Experts of a small language model.
Size: 14 layers, width 160.
Below are experts of layer 3 (counted from 0) of a mixture-of-experts language model. Rows are named router (the router's row for the expert), down (a neuron's output weights, with its number) and show model dimensions 0-159. Each number is 128 + 32 x the weight over its row's rms, rounded and kept within 0 to 255. Numbers have three digits each.
After each expert's rows: a language model's description of what the expert responds to. This comes from a sample of Wikipedia text that the model never trained on.

# expert 58
router:144186183100159122098126132088155089200100085157172169104100171073105091163158086121156164126107089167172106154159115129104141164165185155170120140127168079183160132159173095106168145121173148162140117079153168092132103155115163160086123130087093104073109155099124148170073127154116178160172123147168121102179133119097089164114165088106094110130093100099117090120097184091111135166096138124073110108154142129093129090166160106088133085159138123112089162137097077089136166167067147
down4:153159124146141108136149182176122134137120166137070174129132158138109066187179133138124090146165058121147113108107129068183193082110139132106169205113107176177168201138079148179105101133209141146071152069136102145138109179097108115104170174130118124079132118088121132132151135186115127164155127128160169133154131040086083121128143181131098163160105113085122106153120151133128143109135137146093143099158141100149100176115147150132152147100147147059104144134135126154104175099083175
What it handles: Word-initial pieces like Re, co, La, tri and verbs like help, assist, plus commas and -ly endings in lists.

# expert 40
router:160155179070145097077105129084152068181122081159177148152082165106092075164172077085145157110111076154126093141159113100086126162141168150139148179139167100171173125149174155093162163113164158172093106084158158112160118141125161146088146140087091112073106135096099146175084121186088131165162143134151153102148124110106085159124176088102104108097095096093096091124083168087108152161088165109090108123155112116099134097163157099091134079181150118148095157126086092082119144149090166
down0:090179078082157199121090131095083142156129089077113123180093100105095154078117129111107126132136103148131161136128086122170155135145124161113126159069122121138170128119116155199125160098102137084102156144139100043101102120168151108128119132168099161134109121121167131149116147139133179094188119169111154156076099122136177189112149196143117155160134118108169172115067145087123133107071163059105117098128134167113057123151213163101121117130123126111133143064143151125121063169076183
What it handles: En dashes in score records, coordinate minute and second marks, and verbs like are, were, been, plus word endings like grow'n'.

# expert 60
router:156166191078160100103110116084148095188105096154157181140092158076105080153147116130151153134101078177125098164162128120081115172170163141141136162126152092176162139160156116123179143104144170185097112086179157084150111156102149157076105128106095091088114147070093161172069112163098158168156133145162144101162129110091101168127176075081088122121104103095104094132087177111132156155089146095110097145156133145090120103182177094097118099161151109111095156111094066087133165135080151
down1:147094080190150152111126109111148104104113130181101141164168145177164125116168148144169121184089135117094087156095148091095149140140107110148140224075126134119140148149107131117193096152106138136143116117184154107151069186101087113147071099154084115123121214190086118142121054128106135169092148152158135091130150098107145146096111128137091155151106083039105202112136138156140137106086149205128146136168154134114118166103164111140119133160085159094085120109098154117094130147122056
What it handles: Digits inside years and scores, semicolons in result lists, colons in times, and place in ordinal rankings like second-place finish.

# expert 18
router:159157181072158102104125145104171083180134084155162177128105164077083073167148102128166148134092105159164106153153096117085099168161158150174131165118158106161165119152171136110180162098171153167144118094153186085139095145106172145095111099097098080070107154099103178183071116160116154157178125155129125089165130105116082152130158076099090114138093096114102120141096182081121128157084158105092116104138102113092132099175173093081155080169156117120111168108096084086130154160090141
down0:120132102135080117133106156097089098126148104103118107087112093151195112112111121144153167135148160088078119159130138145072080066110136096181126145124121133144095145169137135089135083068081163132136138121155106130128101135102114167046162175135138104183169181093111108132113144088177114115132128124143050118124236157181058109106042147079139101137149154092106150166080123157148115163086147137089160140114126091173131150164140123121106157108129160181103096120057156145112105160094079
What it handles: Digit 2 opening table numbers, forms of be such as been, be, was, and word starts like comp in competitor, companion.

# expert 42
router:155174182095162104098122130106156077156141075174153148105098158088089075155164090122168137123108072168150069166179097108076157167150173155164148154115146102165145132162174126103165147117151151157113106080154169090143103151114169139090121122088107101106083143099084177163098114154094163163175112158165125088156125097082090172139172097080103111104073116106096092126081181117137147168105147104082096120140122135077117103168152114091136097165161128111079177123089067079126144125078153
down0:116087143084183171157086149092116144085140129085093143116109116157132130121149131135146122103130164087088144117176121099173171129085089149085065078135144128116150130088215197132175158159173164125141176161125099147075129188115097120082164136087170123152052169116148134093144038152142127167152107131153129187098161123166121183143104133175183130145125119098117154103151139154123104140108091093051100080090142134081110107150190098133130089139185099176137143135146128126136178123129143
What it handles: Capitalized first fragments of names and foreign words, such as O, No, Ya, M, often in lists of places, players, species.

# expert 2
router:145164168074163123082111115093140092187085080161183176153079145101112095188176108106165156143107098152148087164173141107106117161165165155151107152130156082174183110158187130112166171097150159164113106078145153093131097165103171146094165107090085119107084153080098180159093109174096158173165148115129148085151142111096089174117167098097103095114096115107103103112111173088144146159108161102075106130163128116091104086172176106110124108158156120144095164096102082097146157156081147
down0:120156074051120162148145149134102127186113106119126030190175114111145114105107148160167117095147152144107168108096153118098115163082137194081153194116117134117097099152187074112166164061118083126143126117159153150141145141151154118101131113130168140132092115136155057149152114155181126161100083150131158116119131113165100085123073103100183108211152115075126127098123109115107105085135172175068137101122145116216107151143118153132132154111115166097184121113144127154140172086117183
What it handles: Digits and dashes inside score or data tables, plus adjectives before nouns such as South, eastern, natural, final.

# expert 3
router:141173174060151087097107121073145085188144083144188160141083180105111073176170101093181182112089071157100114153157068085111128163165186155138143154135161100153141149177157109126156164111148155155151108067180176109118091138113149153080120111093091122121107144091112132158087140163095183169177154145130117093167140121125096138105149096095077120111086082124089112134096187112125155159104134092081105130156139155103105121167170089112134106177153115139073154116113084113152148128094162
down4:082200117152118163139149178101152142136137146156103148105068113097062133175128122111107080139126105088095155114143125136164130161146129179155171140137115160141168098131084166150134155067109149142077120166138128184138076134098124122120149131114105104175101115175129095155156053153217114099141142175078138135132128054135107097135174113156126087139120095126186114104155157171135092123174123175178077103176049122122119044081174126155130107155084134174086138160100165110128135131112090
What it handles: Opening pieces of longer words and common verbs or nouns after articles or to, such as flu(ent), de(cks), identify, retain.

# expert 10
router:164150153100115051087129142064182123066118136137162161096136153087099093127174120208152146082134124126157081156166148125101160128154144188095148175129211112148153118122172141139135117109160166136150093128137130107158106138108117153128108201095107150181112153116102199123078130141122126131137143183101133130148122098123091153092172099100070054092106103118105156160128107110174100156113126148161089066119131171107127134208126125108115119118162070132122170150121095144163194141146206
down0:142099152133152122089136086074111133089118131130145139095090089116091137086155110108145135118116065128087147146115160125142095120127136144170123116152123136126177085111105106189147139113138147129106145145085101149077105100053069185113189088154224099076160093156107120104101076121092100064215097140106161108146144136180122094149117123146082067153116117147159152146177076114115124109145132140142098137139106176123155039198155103076114178134157131158137102173133095139132139152051139
What it handles: Short letter pieces in the middle or at the end of words, especially s, in names and terms like Cro's's, wra's'se, Animali'a'.

# expert 32
router:158170186077170099078107124095135096189129079158177150142097168102098091185179104110148141117089085157136084153163120112091111146153165144167144164131164106179152120167173115103153154106160164153110098074175160077133094165105148156082142129090098108098092144090092176184092115168083154179148118154167150094155123108092084172138161099091114111113105087094093115141086196092125138169108144113085103125160131132097104106187174107110118087158162113121102156123084076102136153139080146
down0:113170155130154099158124153153132151165097142122087095132138080144145158089178201129168119102134169133147113105129144124067132123094098110084080145111118140162181125164206112088136138118185138075127146129129093149173184142194110116137126201154127149081095066157137166088140143136131053150107175099114110152158064113124172116143152137086138146135160131149078124172049085123112087146148070127130154106151074115098149160107174185123154086171109138155113164164111131112081190123149173
What it handles: The word and, forms of be, and direction words like northern, North, South after the or and.

# expert 9
router:151158173082161120083119130076177082177115089147153181121088156071113080143157087132154131127096098164158066149174109126078163140145167159178124154110132078160170152159153119108169164114176152155127100094141171084137091151123161167114119144108093090115082140099089162166093096157095166172159127132136125088148148095095092163132177067109100128120099112077115084114086193089134146147090156122072114110139124113084138093183173113098141071153152129111078168136112086082124163151076146
down0:120130172155123219085149132095152153076144137118185160121090148136141126103183105172160148154058115085178112151122144130136120148117109134123198134117164158162106110126129166112152169164166143129120125155115097113108088134124109115093167132125183142134117150133145145083190064115090158172129112180189105114109181181141141069098079159107084128214124089145097154157149114102122090136123122086077203153094103184169128114134127109074181142146151118143198150176145107134159150138084091
What it handles: Digit 0 and other digits in dates and tables, plus capitalised title or name pieces such as Pro, Championship, Century, Best.

# expert 14
router:150151182081183101080100133111163086166121085157181152165078158104112077166163125082146171142107108151144081173170108107113132145169181140170155178122148074157146121165183123123177154102139142168106095102166158098142115141116142174110104112096084156115112169061074172179105099160104162188160133162147119103167110081097102139119161094078105130123085102106090083106095162112122148146089136106068127110177114137099138127188145120092109082179158130134090155122093102080132144130083176
down4:119125136139116141133111133119119139150155149216135198162113095114068131148145121177147193107129121166175144117121126161173082104122175173141148153121078180155134144167155103138125191111184159116113070086147067108152111137078178189092054146133118113174128176139161075099105183129144133043109082131099122193138107127137156124151119096151121163135137143161099181086131157107151106065100134097197139130129124129117128121040110116095103127163172144131094158134106139128160137078095137
What it handles: Short capitalized or lowercase word-start fragments in names and transliterations, such as Me, Be, Ta, yo, E, Vandenberg.

# expert 46
router:145155167113141105119142094095127120124090082174162121122112154110125105164141090155127172142113093153145083120141097120108192197142154194122092142126165111156145150146155155128153165070140116132142109111121157115144132173078160147083133092125081106140082130067080129197086148139084131156145100084156067132161180121097027145124143091095098098119065083167072106148090162100106099134104205057123119095167093184085146143168122130116127089113197150147119143139119090112110136153122174
down0:143151080170129108119070146181142098128158048159094065175195130180108088141117144170162125099158122117177128149207058181114147150148133096172182140107097158078144089162125088113089139131088099103108128139146119095119146138112158084138107148133173148102179160106203107132138146163113141136141123134191145142122087204158121158134165092144166142135096125168127114105114137134173141108152091081174160160137135131157133033105155159120160108145141100178095157087144117080122167138152159
What it handles: Single capital letters or short pieces beginning names and headings, notably Mc in McGovern, McLean, also S, C, D, W.

# expert 8
router:169165176094152125071109129101163091175101104178157147115104145079099078151144105142163139137100084173121099154174081119097173144172168144143139158092169067169140126154179110072164167138147161164117086086157185084146112169147142162106099126110106114078089158074093184145074130178096143181159139122140122084180128097110099154124149078090089100113080090124103085141105167099105165158110137117078116106142162102092112119165145124115129111187171110141090139115084070094142178147099136
down0:134171102103104191173140199102203114196095158157117095153092131173059092166101103083128157189120115139172113107149145118162133175098145137147090130125068069112098166187064092106164104112109103146138184144118105147085084140125088122097121130163097122120167161095074110095163141152153133167156133120108098129085131074111107047121142101155086103141100110121113136131163137124142089166081114076101109126175166154140144077112142072153128061165139143112137116121189169149129099130137119
What it handles: Verb suffixes and past participles like headed, laid down, forced, plus month names in dates such as March, November.

# expert 52
router:178182176077150122104088125096154078141128091162155175123076170077090079163155102114143134131106077155154106154166102118094102148141171161140140144142149087178149136164182108130168167132141155188127093059165163096135125142121156153102116112109093097078096150091094156162080108162097158188172117141161141093165124095091113151113186088076103120119089098111107080126105194113135140155099152117104104106132143142082111116163151108085126074192169140095081172120096068083137153122091150
down1:155115114156146157066086061157182195087087185163092110179120104109124144137156142169142118106135161094124125144165131143169108149157117099100095083151106112168168152059101147160158089143107075135073128146123090106137133161164087138130206191154072145161129145082145117140075091087123113121120096179114162119108110089159144138160120074148124172167090144138121149146109142182167151093135195094119132120156170131090116132120138164169058167176131165149071107083115127125149096086160089
What it handles: Common adjectives, adverbs and verbs after was, the, or a, such as good, left, only, no, became, missed.

# expert 28
router:170158157071156115075108120102170089186118094175173173119078165088101098161173106129162161126083101152149076149163097111088136157167159148158133167112157096165160127170155114103177156125165140179113102074137160094135110169101184164102102127096100118100083139092109179187082111165089149176179111126157141091166131100084105164138161072100089130127097100101105121155094177092116163163108155114082113109149132134076124100163150105086142101165170110159105147137103072095106157139070143
down0:103125130124135156125079091122156146165202096153117110162163112148132138137179117145150072151176046129129201100126137064102146140145109100143137145141158113122126178072125120152165090133118156113107178128109083091168101153173168183179142183138133126166168111027137085133139143091176105142127090122169159142134189107140089098148110140172159134132080144162110173081126153107148105063125147082195131159152117112155146102097150123111112126135179113138063200140104111140162095171097101
What it handles: Past participles and verb endings like built, known, found, -ed, and filled table cells such as Television, Success.

# expert 36
router:130140179107177111087157095092157090126160113173164157120103167108115101123145109106158148110076096132133131151151035126131189157161169151118183155141199063134148134126155135089166146132154162172106114062171154118144150147107110190101081089131103062133066154099086147170131132152112137141153139209133083106171165141142086157100138115123092163121081088199067090084135191132124099172092153056080113133117140167091143132161120129096117108126132094118130117104110118116126121163125161
down4:112123141131135170115058159121084140142063144162213156137123168094143085140184115112136121150108143099168115169106141168154074107131089125153138087110183097095135129114167147139113181106125166087081115082084133130147142139151134129136122134073142089140105098120122128084125090135128121120175179144183138111120159120145197131050134093140087184131137158147129204130113096145132173180162150142108118143179132200127128067126110171176142093159124148072068128177055163136129161122123063
What it handles: First one or two letters of a word, such as S, F, re, St, Char, and st for stone in weight lines.

# expert 27
router:163154188096141113092127127087150075192125076152170168140083153083090086165175095131151143133093087147147072167179125105098128152161158152179128154109163091173163125168156124107179150110155162155097107074152164100140088158101159149100129121091081104105101145084112165168093091169116144160177147157150153102152131088092097152135176080097093118109088116103087091143107179110128157172111167119081110120154131133079107094176167119085131097154182135115106163102090070080116151138072150
down0:140177122116103129174131113205203150159104182132131121101091099041110109075143126124174151133124104173130118089148147134149111122136159165169131106123113108086143113131180162120089112173167089102132153083134131157144122177130108138118108117100202095151143131091108155048140176149182199107065108112132164091153122153073107110102118115105140138144193135144139055061123111128085168150154049096130084147172052135127154145174137115142149167116119088111120100120131139115147147170089155
What it handles: Digits inside sports tables and scores, and characters within Greek or Thai script words, plus word endings like ing, ger.

# expert 54
router:143167135107143141136036109112130130174122039134124161153132137063022122166132112127134164064100145161124074165128166097101099135138147123122150144156142110134170120165146123135175132107149191137096135025136178107131092126130184106107062118122099160086089164112125163125095139150107135177139167142132094113165120132091133175055179090112115129063122132098129109107111151122161147166114121111077112128177143119123146081174148098125177108140171135087115128104048094103090129135119129
down1:096122137179067150116117090102144133129139169134164121165112164123129145144147132067137084140132156086173115177134156125138086079132066088183162120144129125132125093105114067148104134110149159104081170073197096091097128148111175132154173124181130149086119159127042145107181157142123140093124106172115138142088093138130127124122079135143096128201125120189161175063157111168170131136109180138090114141063178185113094115176151165127071172095112092155078114138091141088086139141142147
What it handles: Pipe separators between cells in wiki tables of results, polls, and dates, plus semicolons and dashes that separate list entries.